{
  "d_shared_expert": 0,
  "lr_router": 0.00094,
  "doc_mask": true
}
Below are experts of layer 8 (counted from 0) of a mixture-of-experts language model. Rows are named gate (a neuron's input weights, with its number), up (a neuron's input weights, with its number) and show model dimensions 0-191. Each number is 128 + 24 x the weight over its row's rms, rounded and kept within 0 to 255.
Before each expert's rows: a language model's description of what the expert responds to; "gets" lists some tokens that make up at least twice as much of what it gets as of all text. This comes from a sample of Wikipedia text that the model never trained on. Tokens count by the router's weight.

# expert 48
What it handles: Sports results wording
gets: "\n", " |", " in the", " the", "6", ", "
gate0 [130 122 128 122 115 139 129 130  78 129  66 122 117 124 123 116 132 130 165 122 131 113  99  83 140 109  93 161 113 116 127 181 136 135 148 154 153 191 150 122 141 121 154 153  52  89 126 145 147 159 153 117 147 142 146 110 148 114 140 136 125 122 149 159 107 149 140  80  89 123 118 150 123 129 138 130 175 114 132 105 135 117 114 140 122 157 147 128  80 119  98 152 122 130 126 151 162 166 151 141 126 129 101 126 142 151 157 100 121 114 163 148 101 151 124 104 111 150 162 121 112 148  67 101 192 148 172 138 122 117 131 109 119 118 114 180 119 175 153 143 176 108 102  93 131 112 152 136 118 113 108 123 134 157 129  98 113 129  92 109  93 142 132  94 111 135 157 161 119 146 169 127 130 135 141 149 122 142 138 122 178  93  90 128 115 144 110 130 146 106 163 163]
up0 [152 129 132 130 127 134 135 144 174 113 165 136  98 149  99 158 115 109 132 117 121 109 149 130 134 131 113 117 133 118 162 141 138 137 133 114 126 108 167 108 164 129 161 130 149 155 117 145 109 140 139 168 104 137 141 103 103 123 127 140 146 117 100 100  90 104 104 162 126 111 119 108 124 134 132 140 137 126 158 133 130 148 140  98 130 120 153 146 168  98 111  98 113 103 140  97 142 194 115 109 106 108 151  68 130 105 147 172 129 115 108 114 108  88 100 162 148 109  93 133 147 117 129 128 125 168 150 101 155 167 124 158 141 138 161  90 130 113 130 130 105 154 166 106  63 102 136 129 125  91  49 148  83 127 126 170 109 145 181 117  98 148 117 138 113 136 126  64 151 130 109 156 157 164 114 152 105  91 132 129 124 127 128 162 121  80 159 132 128  94 142  88]
gate1 [129 157 138 123  93  99 150 119 120 109 123 134 146 117 118 157 121 153 126 108  90 123 140 133 133 121  89 156 130  99 132  89 144 129  91  84 149 149 162 136 163 125 119 146 127 101 132 150 130 142 116 105 115 153 136  77 115 165 128 128 135 138 105 123  59 121 112  81 152 120 162 129 114 124 136 145 103 119 160 128 118 156 182  98 129 153 168 166 131  94 146 140 124 110  46 144 117 118 125 158  78 127 173 149 127 139 139  84 130 111 110 129 122 158  85 122 152 160 126 102 142 180 142 131 112  90  72  78 135 126 144 114  96 110 154 105 122 115 102 114 110 171 148 153 139 125 123 154 106 104 107 122 141 118 126 124 128  85 114 120 132 117  94  87 133 128 115 133 148 113 157 143 135 123 128 124 161 137 132  87 130 121 164  81 118 143  85  91 126  86 112 109]
up1 [170 172 140 125 138  79 162 113 132  55 119 173 161 129 125 162 110 110 125 135 132 156 137 118 137 115  73 137 144 161 105 107  87 148 105 117  90 105  99 136 146 119 106 168 119 128 126 123 124 129 160  83 149 159 123  94 152  83 102  96 142 132 159 128 110 107  55 135 156 121 152 174 153 153 136 128 153 145 128 109 106 104 119 150 140 131 132 149 115 134 107  86 146 165 127 106 107 106 115 102 116 141 141 101 106 111 131 117 109 148 126 109 104 106 149 130 119 105  93  84  93  98 114 124 121 144 157 135 142  97 106 109  95 132 142 159 102 130 131 184 112 103 108 116 130 117 117 151 118 128 140 115 140 131 109 102 117 149 134 147 142 164 126 143  96 114  88  70 122 117 125 183 131 130 105 155 131 135 126 115 107 108  84 144 171 122 145 134  91 100 116 150]
gate2 [111 141 128 141 120 103 104 116  95 144 141 109 153  96 142 155 145 106 134 135 123 127 124 109 168 116 138 140 128 137 139  80 122 129  73 165  75 159 105 146 119 140 104 134 111 108 131 183 116 120 139 135 106 150 153 103  98 170 131 131  86 122 122 145 158 166 101 119 122 114 123 139 150 138 147 139 107 162 147 121 147 137 148 107 151 172  93 131  92 137 122 123 167  88 157  94 150  96  73 144 158 139 112 102 118 157 134 143 126 184 135 184 164 124  77 151 138 124 135 127 136 179 119 152  99 154 121 140 134 142 114 163 137 146 138 123 161 117 116 157 138 152  54 146 134 121 161 116 113 119  91 114 130 125 129 137  98 116 114 138  94 103 159 110 143 153 133 107 133 118 143 157 109  87 162 104 131 107  90 102 147 126 145  79 110 141 129 134 133 171 108 171]
up2 [155 137 113 121 126 127 144 102 116 150 130 100 125 114  77 145 126 117 129 119 145 107  94  92 130 107 180  71 136 124 126 112 126 123 176 115 101 148 150 119 129 120 131  89 103  97 121  94 146 125 137 123 122 132 167 121 116 146 129 169 139 110 115 219 157 157 166 137 128 151 131 125  94 104 116 141 144 110 108 123 137 133  61 115 141 152 148 151 100  91 122 116 111 154 124 142 123 106 120 127 129 133 131 142 107 144 148 136  98 152 145 153 116  81 134 156 135 129 168 124 133 131  74 128 118 156 115 114 165 115 121 157 176 123 114  82 111 125 133 109 142 116 197 124 107 106  97 164 128 116 114 189 116 164 131 114 160 110 124 123 150 131 153 120 100 102 107 110 135 106 144 162  87 103 110  81  80 163 110 114 125 123 119 172 110 116 128 119  87 136 114 138]
gate3 [ 93 187 146  84 105 101 121 123  81 153 100 151 131 106 166 129 146 112 152 122 127 124 149  90 151 106 121 162 143 125 127 134 130 128 115 126  86 152 160 100 103 133 121 123 126 124 109 137 124 102 128 106 138 157 117 108 105 132  79  97 107 105 127 115 122 112 111 109 119  96 140 137 148 135 104 100 146 172 181 132 130 108 115 143 156  94 110 127 124  81 136 120 134 150 162 142  97  88 117 116 116 160 118 135 103 164  89 117 119  84 113 107 121 129 121 104 142 111  88  79 102 138 164 133  98 155 137 187  96 124 167 141 157 107 169 152 163 129  82 154 117  85 156 148 137 158 116 155 123  91 130 178 122 147  93 137  98 134 132  97 127 143  89 106 132 130  87 157 141 144 116 146 146 110  94 126 142 129  73 131 103 142 150 145 110 142 141 119 120 108 108  92]
up3 [134 120 121 104 105 151 152 152 182 150 157 106 100 141 135  98 121 125 147  90 135 163 121 164 103 161 139 104 126 109 143 150 141 137  92 125 120  85 160 144 129 171 155 156 122 134 162 135 102  82 115 144  51 133 142 129 142 143 101 121 109 112  77 119 148 133 163 123 124 185 115 126 117 115 130 104 118  78 127 118 119 118 153 126 146 132 130 118 152 166  98 170 127 146 143 105 109  79  92 109 125 138 149 114 104 126 122  81  99 123 122 141 169 107 153 117  83 141 110  99  96 149 144 150 162 167 142 123 110 131 136 147 163 108 117 136 124 118  93  92  95 155 101 110 143  81 116  79 111 125 123 113 148 101 140  65  95  97 142 116 131 122 107 130 144 158 168 127 138 154 136 131 137 145  92  92 135 112 130 138 133 101 135 121 135 167  90 124 150 113 112 137]
gate4 [117 177 134 105 149 130 127 119 125 116 157 155  99 106 138 169 108 131 129 164  75 139 124 139 101  82  92 115 139 147 153 119 142 142 161 168  74 151 164 113 135 143 150 136 139 125 128 154 118 111  96  99 117 149 109 152 104 135 131 146 132 199  88  93 135 137 125 112 160 151 132 104 136 141 121 148 146 125  78 126 135 194 163 155 135 114 103 109 105 105 173 166 132  86 132 137 106 114 122 124 130 146 152 125 125 130 145 157 114 133 135 150 102 119 138 128 123 103 152 107 148 146 164 118  86 158 110 149 115 123 137  95 115 114 150 124 153 104 158 127 145 129 108 160 116 138 145 128 114 142 113 129 104 160 157 114 113 111 105 113 135 119 124 114 126 107 106 108 145 149 118 142 172 140 134 124 152  42 113 157  71 142  92 148 101 180 159 102 108 116  80 126]
up4 [ 91 168 141 159 118 139 133 156 144 150 114 138 108 147 111 147  96 123 121 144 135 146 127 168 108 113 129 121 117 149  89 123  89 142  80 153 134 139 125  96 134 133 146 153  86 136 127 113 145 148 140  87 138  98  80 114 121 118 115 150 152 110 174 113  90 130 135 145 125 138 129 114 130 147 170 115  87 102 132 147 119 166 155 125 130 105 187 122 179 149 161 106 118 136 107 130 116 171 118 116 119 149 154 140 129 119 144 165 112 113  89 156 198 150  92 149 157 154  83 148 110 139 116 152 119  95 172  94 119 160  91 115 117  72 145  96 139  85 147  88  82 152 114 117 154 129 136 138 138 141 126  98 119 113 127 129 115 111  96 127 119 165 122  95 110  99 115 108 117 157 128 147 151 124  95 164 151 133 146 140 174 134 133 103 124 119 108  95 126 177 149 122]
gate5 [156 168 136 155 131  93 107 113 137 109 162 134 159 131 110  88 156 156 155 121  98 115 155 116 188 110 109 165 151  89 145 108 189 123 170 142 154 167 149 143 111 139 127 136  95 154 142  91 128 118 135 169 127 151 132 159  99 122 100 110 195 137  95 132 125 152 159 109 121 128 141 137 135 130 135 123  94 147 112 121 150 136 143 181  85 135 111 137 153 114 106 140 149 148 121  84 137 148 202  94 127 166 129 157 135 130 123 133 139 123 140 144 122 157 121 128 123 103 129 126 135 126 127 106  92 123 118 149 134 122 134  96 120 104 134 141 131  97 136 127  84 102 165 137 119 102 127 120 131 132 102 128 149 115 140 163 146 148 151 123  99 152 130 119 108 137 103 149 143 113 145 131 149 206 154 112 136 147 184 106 127 134 141 123 103 157 186  92  80 122 142 151]
up5 [119 150  59 133 121 121 131 114  83 131 119 126 153  94  94 160 143 109 142 147 103 134 129 138 118 127 140 135 109 103 100 108 114 129 144 173 138 102 123 136 118 121 122 182 107 136 140 105 139  77 143 118 153 119 132 140 118  99 109  96 158 113 104 137 153 109 147 107 125  96 141 124 127 116 143 118 121 103 114 107 129 132 122 124 149 137 114 138  91 136 145 173 165 125 111 153 160 134 159 164 102 102 104 157 105 111 105 172 121 145 127  77 146 117 131 155 116  76 139 142 115 128 111 130  77  77 134  87 109 141 104 129 115  75 128 135 153 172 105 124 146 139 131 169 111 166 147 169 175 152  88  65 130 133 107 107 109 129 113 124 102 123 119 102 126 160 101  79 129 114 152 104 136 148 129 160 140 143 113  82 134 168 101 142 120 155  95 110 137 172 124  79]
gate6 [167 154 177 123 113 169 140 131 111 105 169  80 153 157 100 135 102 104 113  99 117 124 135 154 106 111 143 120 161 109 128 120 124 137 124 124 160 103 146 128 110 153 160 161 155 151 125 139 119 169  77 103 149 105 173  91 151 155 136 160 114 151 130 178  86 126 146 171 137  94 114 112 162 148 119 104 137 142  96 156 144 159 131 127 136 110 114 142 145 130 139  95 122  88 118 141 129 151 117 162 132 175 111 102 120 110 119 146 129 113 148 134 124 147 127 145 130 182 141 110 125 173 112 155 184 125 117 130  85 129 113 182 107 116 148 129 147 156 131 161 124 119 141 128 133 136 122 143  78 121 131 149 107 119 124  99 156 136 154 129 141 103 123 163 126 178 132 131  73 127 130  66 108 117 105 137 143 103  99 122 123 145 127 123 126 152 121  93 165  93 182 152]
up6 [100 145 155 105 145 127 108 120 135 102 117 104 151 135 119 106 105 148 113 152 113 138  97 116 122 134 133 136 138 142 119 122 124 137  83  88 105 126 151 126 114 109 153  63  66 111 115 153 132 167 123 133 151 151 117 100 107 139 160 133 107 134 142 108 124 167 129 101 165 130 105  96 105  74 128  86  81  81 125 116 141 143 137 110 136 136 143 114 109 116 171 123 105 114 115 131  91 118 125 123 151 147 134 112 122 142 127 131  85 121 155 162 115 101 120 136 118 140 103 158  61 164  92 146 128 100 148 131 110  98 134 135 149 159 117 178 149 148 124 189 116 160  86 106 149 111 126 158  85 126 185  94 152 176 147 116 147  99  90 159 172 140 115 131 112 119 156 151 149 130 159 117 156 142 105 124 145 116 109 159 102 127 147  97  91 140 141 157 123 109 127 132]
gate7 [119 102 140 102 141 203 107 142 137 127 109 138 164 145 162 111 104 116 150 161  92 153 119 115 128 133 104 128 134 108 125 144 122 137 180  79 105 102  99 172 134 147  91 144  90 124 147 129 175 133 116 133 102 128 131 129 121 128 113 167 132 152  99 165 111 138 137 154 136 142 135 174 133 114 122 165 161 125 126 151 138 143 119 144 111 140 136 153  71 129 121 127 136 147 170 209 152 118 102 134 123 107 141  99 108 152 115 146 111 141 125 131  90 160  85 126 129 150 133 125 144 135 121 154 147 140 109  89 125 154 128 141 109 130 100 102 111 177 139 160 160 165  82 116 133 118 132 124 131 133  94 108 108 113 178  71  77 134 129  86 113 121 110 136 134 107 144 139 120 135 176 156 135 121 154 127 115 116 135 145  89 138 134 124 145 107  83 175 167 122 130 151]
up7 [157 170 117  93 134 118 114 126  92 107 141 138 108 172 160 136 133 125 156 139 153 134 133 111 102 117 169  99 145 134 155 122 160 125 175 126 105  78 156 149 144  93 128 130 156 116 142 182 116 125 128 113 119 100  70 149  84 145 130 171 109 113 142  87  76 176 107 139 169  92 119  86 135 140 119 123 124 173 104 150 146 109 143 138 137 100 146 142 125 118 134  92 132 131 109 110 112  68  83 128 130 116 105 130 135 168 109 129 132 177 128 132 102 166 165 120 130 136 144  84 124 143 129 155 152 134 150 121 104 118 121 129 147 144 105 155  81 178 109 102 145 134 141 136 132 132 150 110 154 132 143 144 110 197 136 138 113 141 137 137 130 152 178 136 108 106 147 127 134 113 125 131 146 112 125 168 102 127 163 152 133 126 154 163 175 132 122  97 112 126 148 156]
gate8 [122 144 147  91  98  90 155 133 116  72 127 105 132 155 128 117 128 122 151 139 104 144  83 159 128 106 175 119 132 102 163 145 148 128 133  92 158 114  82 131 124 138  96 119 112 114 135 159 126 155 164 138 119 118 109 117 131 151 147 119 139 176 142 140  75 134 155 116 116 149 110 130 125 166 109 127 115 147 147 122 101 116  67  96 131 190 144 122 145  95 168  90 134 168 156 119 137 180 111 120 126 119 162 133 125 118 167 130 106 122 128 149 137  80 162  93  74 137 123 149 121  57 134 135 112 105 117 113 149 131  89 105  94 106 130 103 139 121 123 108 136 146 105 121 119 131 112 162 107 107 117 100 122 124 134 110  84 124 126 120 155 117 108 125 129 131  95 133 140 108 156  94 154 122  90  97 145 109 184 100 159 135 105 153 147 158 119 159 165 128 100 147]
up8 [ 95  79 116 133 113 139 162 137 184 117 148 168 127 125 142 102 141 114 133 141 123  92 136 176 158 104 123 125 128 130 156 126 115  82 128 168  89 105 119 112 170 134 136 132 141 149 153 179 125 125 140 141 142 130  62 116 126 135 111 126  97 127 155 171 117 122 132 117 111 152 137  94 140  72 135 123 103 178 132 145 127 127 123 141 118 108 106 113 165 167 127 125 129 120  71 144 152 127 122 164 123 156 150 141 153 145 194 138 132 125 140 111 105 178 116 127 148 113 134 142 113 155 120 104 135 127 115 134 142 179 122 126  92 135 142 145 157 109  92 137 136 117 169 148 152 141 148 136 131  98 161 156 136 160 141 185 148 136 177  98 123 115 132 136 139 132 144 147 147 124 118 146 123 153 131 159 116 113 139 136 160 106  73 126  79 136 149 164  77 156 122  88]
gate9 [142 119 137 121 105 113 106 110 149 110 140 103 128 126 143 120 113 144 135 137 140 128 150 114 118 150 100  52 154  80 107  85 139  73 177 141 115 140  99 163 140 129 128 162 101 112 141 159 132 158 100 151 139 115 152 123 109 158 156 105 142 119 130 147 119 161 122 117 124  77  93 145 127 129 101 139 160 114 132 123 111 103 156 118 131 162 110 156  95 144  90 114 120  85 112 134  98 144 111 130 119 174 167 102 161 116 132 126 152 104 151 135 138 123 146  99 130 130 107 111 100 137 116 106  96 118 156 148 102 113 103 127 157 165 114 127 146 119 105 114 152 112 121 124 161 117 101 123 189 150  55 107 120 101 127  87 134 101 166 152 153 163  86 153  79 150 126 145 133 147 148 131  90 118 131 137 128 104 152  81 101 153  93 154 101 157 120 142 106 117 168 135]
up9 [151 144 138 147 122 124 118 149 103 171 118  98 170 135  93  96 149 152 137 137 107 114 114 105 148 111 171 110 170 101 130 139 104  74 128  97 112  91 133 125 174 149 127 136 120 118 138 190 135 147 147 127 123 142 136 162 180 126 128 117 114  83 112  97 131 132 158 151 165 129 187 167 115 161 115 138 136 121 151 172 128 118 136 176 128 138 143  96 116 168 113 133  85 119 103  92  87 164  90 186 108 141 148 136 128 150 117 135 151 136 126 137  87 137 148 157 141 162 156 144 134 129 166  92 120 130 143 112 144 135 121 144 114 154 138 100 163 169 171 147 146 100 106  91 101 141 116 150 152 131  98 120 134 161 131 138 125 128 145 106 119 127  90 120 151 139 141 111 127 144 101 106 102 174 165 102 119 139 146 104 154 126 131 103 173 147 112 104 137 109  98 118]
gate10 [ 99 122  67 124 112 109 161 133 114  94 117 131 152 116 160 119 150  74 133 208 108 104 118  95 127 111 101 139 145 145 135 136 111 122 147 121 142 139 108 114 136 157 133 134 139 122 114 115 121 122  52 186 142 119  82 195 143 113 125 129 134 105 147 179  65 146 136 105 135 126 152 108 115 106 142 132 124 154 113 141 140 135 123 162 149 128 136  96 132  99 162 146 104 140 146 157 161 134 158 138 104 132 134 123 150 151 109 136 141 136 103 132 112 156  68 130 117  89  89  90 115 169 120 172 110 128 129 127 144  74 105  98 143 132 176 120 125 101 155 120 154 147 116 133 149 174 108 137 133 106 115 113 158 135 132 143 128 103 121 124 104 114 105 142 141 123 134 144 149 139 112 147  83  95 155  85 125 108 104  90 135 119 110 140 128 129 143 155 141 145  98 110]
up10 [154  95 158 117 105 104 125 178 120 184 128  81 179 118 155 151 134 117 179 161 106 132 141 144 146 116 109 110 118 110 131  61 118 119 138 112 122 114 132 136 166 129  99 119 136 123 122 135 129 114 132 136 154 170 188 154 100 136 120  89 128 160 100 130 130 121 125 124 156 199 102 114 114 110 155 101  59 129 147 152 102 112 130  98 112 171 129 115 127 127 154 126 131  68  88 127 163 136 131 150 145 124 141 111 148 142 101 151 124 159 145 104 120 135 106 120 140 106 164 122 168 133 113 123 156  97 133 107 109 123 171 129 119 137 119 114 113 131 112 112 154 102 149 160 112 154 125 150 133 132 126 129 155 126 161 118 187 138 164 127 125 124 124  88 113 134 154 112 169 138 154  94 111 135 132 157 171 101 149 129 144 158 159 135 121 109 136  87 165 110 110 111]
gate11 [106 175 162  75 148 135 152 153 143 122  82 109 115 123 149 128 121  94 118  87 157 136 133 117 128 139 118 138 121 121 128 121 100 147 134  91  75  90 153 124 162  95 119 114  89 133 144 140 108 139 152  89 115 128 153 126  99 147 122  76 119  82 119 130  95 159 135 155  73 158 122 159 147 123 119 119  96 145 132 119 136 124 151 143 151 207 109  92  89 103 171 136 124 116 172 154 134 149 136 128 138 151 110 130 141 117 124  78 138 137 157 119 127 122 110 144 138 110 112 144 123 124 199 135 111 143 151 156 115 105 156 127 110 114 137  77 102 109 110 107  83 115 130 119 151 119 147 128 124 156 122 136 120  85 139 136 114  85 141 109 130 180 134  99 121 120 141 148 140 128 121 136 128 112 122 140 135 146 111  89 177 138 155  76 141  97 139 169 141 119  94 109]
up11 [150  86  86 112 130 132 121 156 116 154 139 107 181 113 142 128 150 132 116 137 172 153 110 171 114 137  99 187  78 137  91 108 169 144 110 151 120 132 110 113 115 116 136 146 143 146 117 130 127 154 141 137 110 135 141 122 146 107 152 126 115 136  79 119 112 138 150 108 122 163 137 125 102 139  74 103 120  81 125 148 119 139 143 153  68 142  96  96  94 118 134 126 112 161 156 153 137  79 115 137 120 117 111  99 146 130 119 138 116  97 110 156 184 126 119  96 172 102  77  81  78 126 144 101 101 122 156 167 100 122 105 121 134 127 149 170 150 134 142  90 121  81 108 143 141 170 118 129 113 112 133 141 112 112 159 178 146 104 119 164 147 145  87 133 115 139 133 153 137 132 158 116 130 173  99 109 141 112 115 105 129 126 137 128 152  97 175 140 117 125 136 136]
gate12 [121 181 151 115 100 162  93 110 128 104 149 147 129  79  87 102 134 113 177 120 147 133 119 127 109 104 123 126 136 109 103 125 124 126 101 144  91 146 135 180 106 125 116 138 128 182 146 134 121 148 145 124  89 121 110  98  88 145 148 116  96 177 153 156 118 148  83 149 167 107 139 103 119 123 130 130 136 118 122 156 137 145 124 144 199 153 158 142 139 147 125 129 132 123 116 156 100 148 123 105 132 137 132 178 145 172  90 121 149 105 164 121  84 122 117  94 129 127 142 148 125 153 157 102 189 128 101 128 151 120 103 104 171 140 109 124 110  97  87 195 126 102 119 151 143 125 179 146 147 108 100 132 148 134 142 132 114 109 124 128 164 104  80 117 148 130 163 135 135 123 129 117 143 120  97 135 147 102 128 137 113 146 178 158 170 104 138 148 147 158 127 135]
up12 [129 101 136 123 143 146 123 123  92 130 155 132  97 128 133 152  74 125 151 120 157 153 129 144 151 128  93 119  62 152 145 106 169 102 125  93 125 115 160 117 120 156 127 148 126 121 133 133 142 148 146 140 154 137  87 152 129 141 131 122 178 141 130 152 116 148 120 101 123 145 137 107 130 137 138 177 124 132 143  97 136 154  86 173 189 132 142 119 112 101 131  93 129 129 111 159  72  96 123 121 122 132 113 142 106 173 123 120 126  86 166  71 151 103 124  86 124 127 144 114 157  89 117 132 106 123 104  82  88 160 147 141 172 101 130 160 135 126 161 135 152 128 143 112 135 128 118 180 105 128 142 117 127 129 142  82 100 145 132 121 155 112 173 119 121 173 128 122 149 163 130 109 116 124 126  86 128 156 118  88 143 126 174 117 173 155 123 109 132 180 126  84]
gate13 [139 111 153 105 134 169 106 127 122 123  94 128 123 169 140 141 139 108 106 158  94 132 104  86 119 132 131  78 135 123  91 141 151 113 116 136 112 142 111 150 114 189 105 130 136 112 118 124 157 133  95  88 132 174 125 136 138 100  90 162 128  85 126 170 111 129 131 111 143 133 153 118 134 130 158 129 159 115 109 155 144 119 163 148 114 144  94 145 120 134 164  64  85 119 171 137 107 117  77 128 173 126 100 149 135 178 149  77 167 149  89 178 116  66 124 134 133 106 130 136 157 120 123 109 162 110  98  93 103  84 100 105 127 101 123  96 117 146 120 111 138 125 129  95 142 106 141  96 124 147 105 153 125 144 134 105  87  99 172 145 111 131 127 135 127 147 111 114 124 115 138 159  91 150  92 131 145  99 119 117  94 124 132 123 169 151 116 153 105 136 126 125]
up13 [144 133 122 107 147 163 141 114 130 100 177  89 146 112 184 130 155 117 121 103 118 120 114  82 114 127 130  97 117 106 130 200 143 132 127 120 103 166 142 115 143 105 132 124 155 115 121 124 119 132 132  65 123 134 134 117 149 161  87 117 128 210 140 139  62 140 118 124 139 181 113 100 119 127 146 124 102 112 160 134 162 149  93 124 140 140  77 112  89 169 148 110 129 129 169 121 147 100 139 125 118 126 174  91 123 130 128 133 126 126 155  94  88 135  97 120 116 163 117  93 128 147 113 158 133 144 143  89 144 141  94 119 156 186 113 145 129 143 123  99 117 141 112 151 145 120 148 115 110 121 120 124 131 143 121 127 117 183 164  82 136 120 103 165 127 151 143 138 123 111  97 134 133 127 156 115 152  71 131 123 111 165  94 131 111 146 116 156 134  98 118 127]
gate14 [162 146 148 153 110 119 141 110 133 104 155 153 141 134 138 117  89 123 104 134  90 145 191 100 152 103 107 105 150  97 134 121 146  91 126 102 144  78 170 120 117 117 122 163  39 156 150 165 151 133 151 112 119 100 152 122  85 129 122 127 136 146  76  71 100  93  95 132 130 128 130 152 142 114 126 138 127 148 115 111 114 128 139 120 138 160  92 171 119 143 105 129 134 148 123  98 133 102 175 128 154 136 111 163 133 137 157 125 142 131 138 144 123 141 103 130 134 134 101 105 163 166 175 106  98 133 128 167 117 118 107 133 108  97 110 130 159  99 114 151 171 113 151 177 140 148 169 128 117 129 125 163 122 120 137 108 144 152 133 174 128 128 139 119 160 111 128 167 170 150 113 161 126 120 148 105 150 109 158 136 136  81 120 113 126 122 147  77 160 140  99 136]
up14 [111 120 116 125 124 175 151 156 136 123 123 146 159 115 118 122 113  84 136 116 141 104 145 113 143 131 133  96 162 127 138  96 127 100  65 186 146 145 100 103 123  98 105 130 150 164 103 117 145 118 147 117 158 120 118 141 174 126 132 151 124  90 153 102 126  78 120 140 135  83  84 137 125  98 140 123 175 101 148 126 163  99 128 129 159  75 133 128  97 138  92  95 125  95 132  74 146 149 135 146 109  87 143 163 148 121 104 118 100 138 115 135 158 112  93  96 141 109 150 157 116 129 131  89 110 188 115 150  92 143 114  94 115  88 140 167  90 140 123 134 146 134 142 115 114  99 121 159 144 153 118 104 117 107 129 119 166 118 154 119 156 130 128 156 138 105 128 129 160 117 116 136 158 115 100 148 115 158 122 106 102  88 106 105 165 112 101  74 136  93 154 131]
gate15 [120 126 148 106 150 132 130 124 123 144 163 126  80 108 161 172 143 183 135 109  98 131 117 139 123  98 149 126 153 152  97 107 109 134 111 110 114  73 142 123 162 143 131 186 170 115 126 150 124 169 144 117 110  99 167 105 128 155 135 110 148 136 166 104 119  93  91 140 145 117 164 129 137  99 157 100 104 173 142 131 145  98 135  93 134 117 123 143  93 112 107 110  89 127 121 158 134 121 120 118 134 149 136 125 173  96 142 118 130 116 139 123 112 159 125 119 108 135 166  91 127 179 139 101 118 148 127 161 138 125 123  86 152 146 142 159  98 159 127  91 110 160 129 161  99 138 126 119  79 126 143 126 146 115 143  70 168 168 117 109 135 131 123 119 117 170 136 139 146 113 126 143 150 143 151 119 170 105 113 124 125 124 144 133 136 143 106 113 155  81 171 211]
up15 [143  97  89 134 128  92 123 121 122 132 145 158 137 144 128 152 177 128 145  84  87 149 171 130 133 146 121 113 111 116 159 171 127  74 121 135 169 116  99 174 151 136 112 146 146 132 138  96 148 108 118 146 131  83 161  87 101 150 133 102 114 132 160 114 145 111 157 117 153 121 124 163 115 165 105  99  98 116 175 140  97 142 104 123 111 138 136 168 120  70 154 129 137  98  58 140 125 122 163  83 107 152 143 137 138 123 182 137 115 122 137 142 169  85 161 105 138 138 111 109 123 104 126 134 130 140 102 110 166 136 149  75  99  96 129 112 118 100 163 136 145 126 167 157 116 142 112 109 152 137 146  98 129 144  98 109 126 110 143 168 133 140 116 159 108 139 124 144 139 105 131 115 135 142 107 115 131 130 133  73 121 122 135 100  98 171 162  89 117 154 123 136]
gate16 [123 170 122 127 136 146  79 144 111 127  91 119 152 136 143  79  85  88 149  95 106 122 117 145 120 114 118 138 125 153 136 145 109  87 150 107 135 129 140 142  83 135  78 131  93  80  97 131 116 144 106 131 140 115 119 122 144 155 132  97 167  94 133 143 129 152 146 137 166 101 121 116 111 165 139 143 114 153 117  94 121 120  88 106 127 172 177 132 120 168  92 148 157 132 171 168 117 142 129 123 145 149 166 111 101 159 167 138  85 108 183 130 124 140 118 147 124  71 113 131 113 143 130 145 119 133 148 140 118 153 149 109 167 143 117 147 135 108 114 153 190 147 160 144 115 109 106 134 104 136 117  68  79 120 146  88 110 128 110 145  84 122 139 136 136 128 136 105 149  99 132 140 170 108 124 115 156  89 145 116 136 125 149 119 153 130 155 173 132 126 156 159]
up16 [186 142 191 108 128 132  75 139 134 110 126 113 119 116 124 161 122 148 121  92 135 128 156 144 148 102 129 156 168 111 116 132 150 119 104 110 129 129  83 113  96 145 138 105  94 122 130 153 128 181 108 152 134 136  90  85 176 126 123 172 127 176 129 158 150 146  87 135 112 135 126 162 134 150 145 118 151 122 104 115 125 155 136 105 127 141 144 126 138 116 118 177  77 151 139 111 134 166 144 148 115 127 131 125  92 175 112 137  93 100 121 127 180 112 123 124 109  92 140  83 109 172 144 126 132 143 101 139 169 118 115 100 127 142 122 209 143 138 164  82 153 101 130 123 139 117 159 127 142 127 113 121 151 144 100 143 131 139 149 138  73 146 102 137 150 112 163 140  98 127 104 137 150 135 137 123 114 132 149 155  79  89 137 165  99 126 109 147 136 120 109 128]
gate17 [170 114  93 127 118 136 123 107  94  58 124 112 116 142 148 139 156 114 115 117 139 127 136 118  88 126 113 113 117 156 141 143 147 121 137 141  79 153  91 167 115 120 117 110 108 136 102 156 148 130 130 116 102  83 138 114 160 132 115 144 109  87 126  60 147 115 103 148 116 121 127 110 134 149 100  97 149 158 144 118 126 123 103 144 138 106 158 159 132 104 135 146 120 143 112 156 143 143 119 142 116 112 128 135  87 134 121 102 114  99 120 145  88 115  70 111  77 101  98 165 186 124 128 143 104 147 123 155 135 167 154 133 163 126 139 118  67 179  76 113 128 163 140 123 117 115 155 162 164 126  69 117 115 129 102 122 125 123 105 110 112 146 118 120 123 156 122 105 136 169 129 117 128 108 111 128 142 171 130  92 138  98 130 127 134  91 108 149  84 137 114 191]
up17 [123 143 128  94 106 142 100 142 103 150 153 147  87 110 102 120  97 171 130 143 112 114 130 132 134 115 130 149 118 139 105  93 119 129 155 111 117 162 141 113 146 145 142 106  81 148 137 153 132 133 111 131 142 113 185 146  89 135 138 139 114 117 141 150 125 120 154 162 148 121 131 180 106 161 161 191 109 103 125 138 112 118 145 133 148 163 120 109 195 143 156 125 158 141 142 109 119 171 119 111 155 108 177 122  87 136 116 103  99 150 133 133 122 143  93 106 157 161 119 157 118 120 117 138 176  97 130 146 160 111 136 110 159 138 163 114 132 118 156 137 112 113  76 135 117  95 132 152  93 137 116 136 125  91 133 110 117  91 154 151 161 174 120 132 102 144 144 125 187 149 135 127 125 115 158 141 182 123 109  73 137 122 133  85 177 120 130 135 111 152 168 171]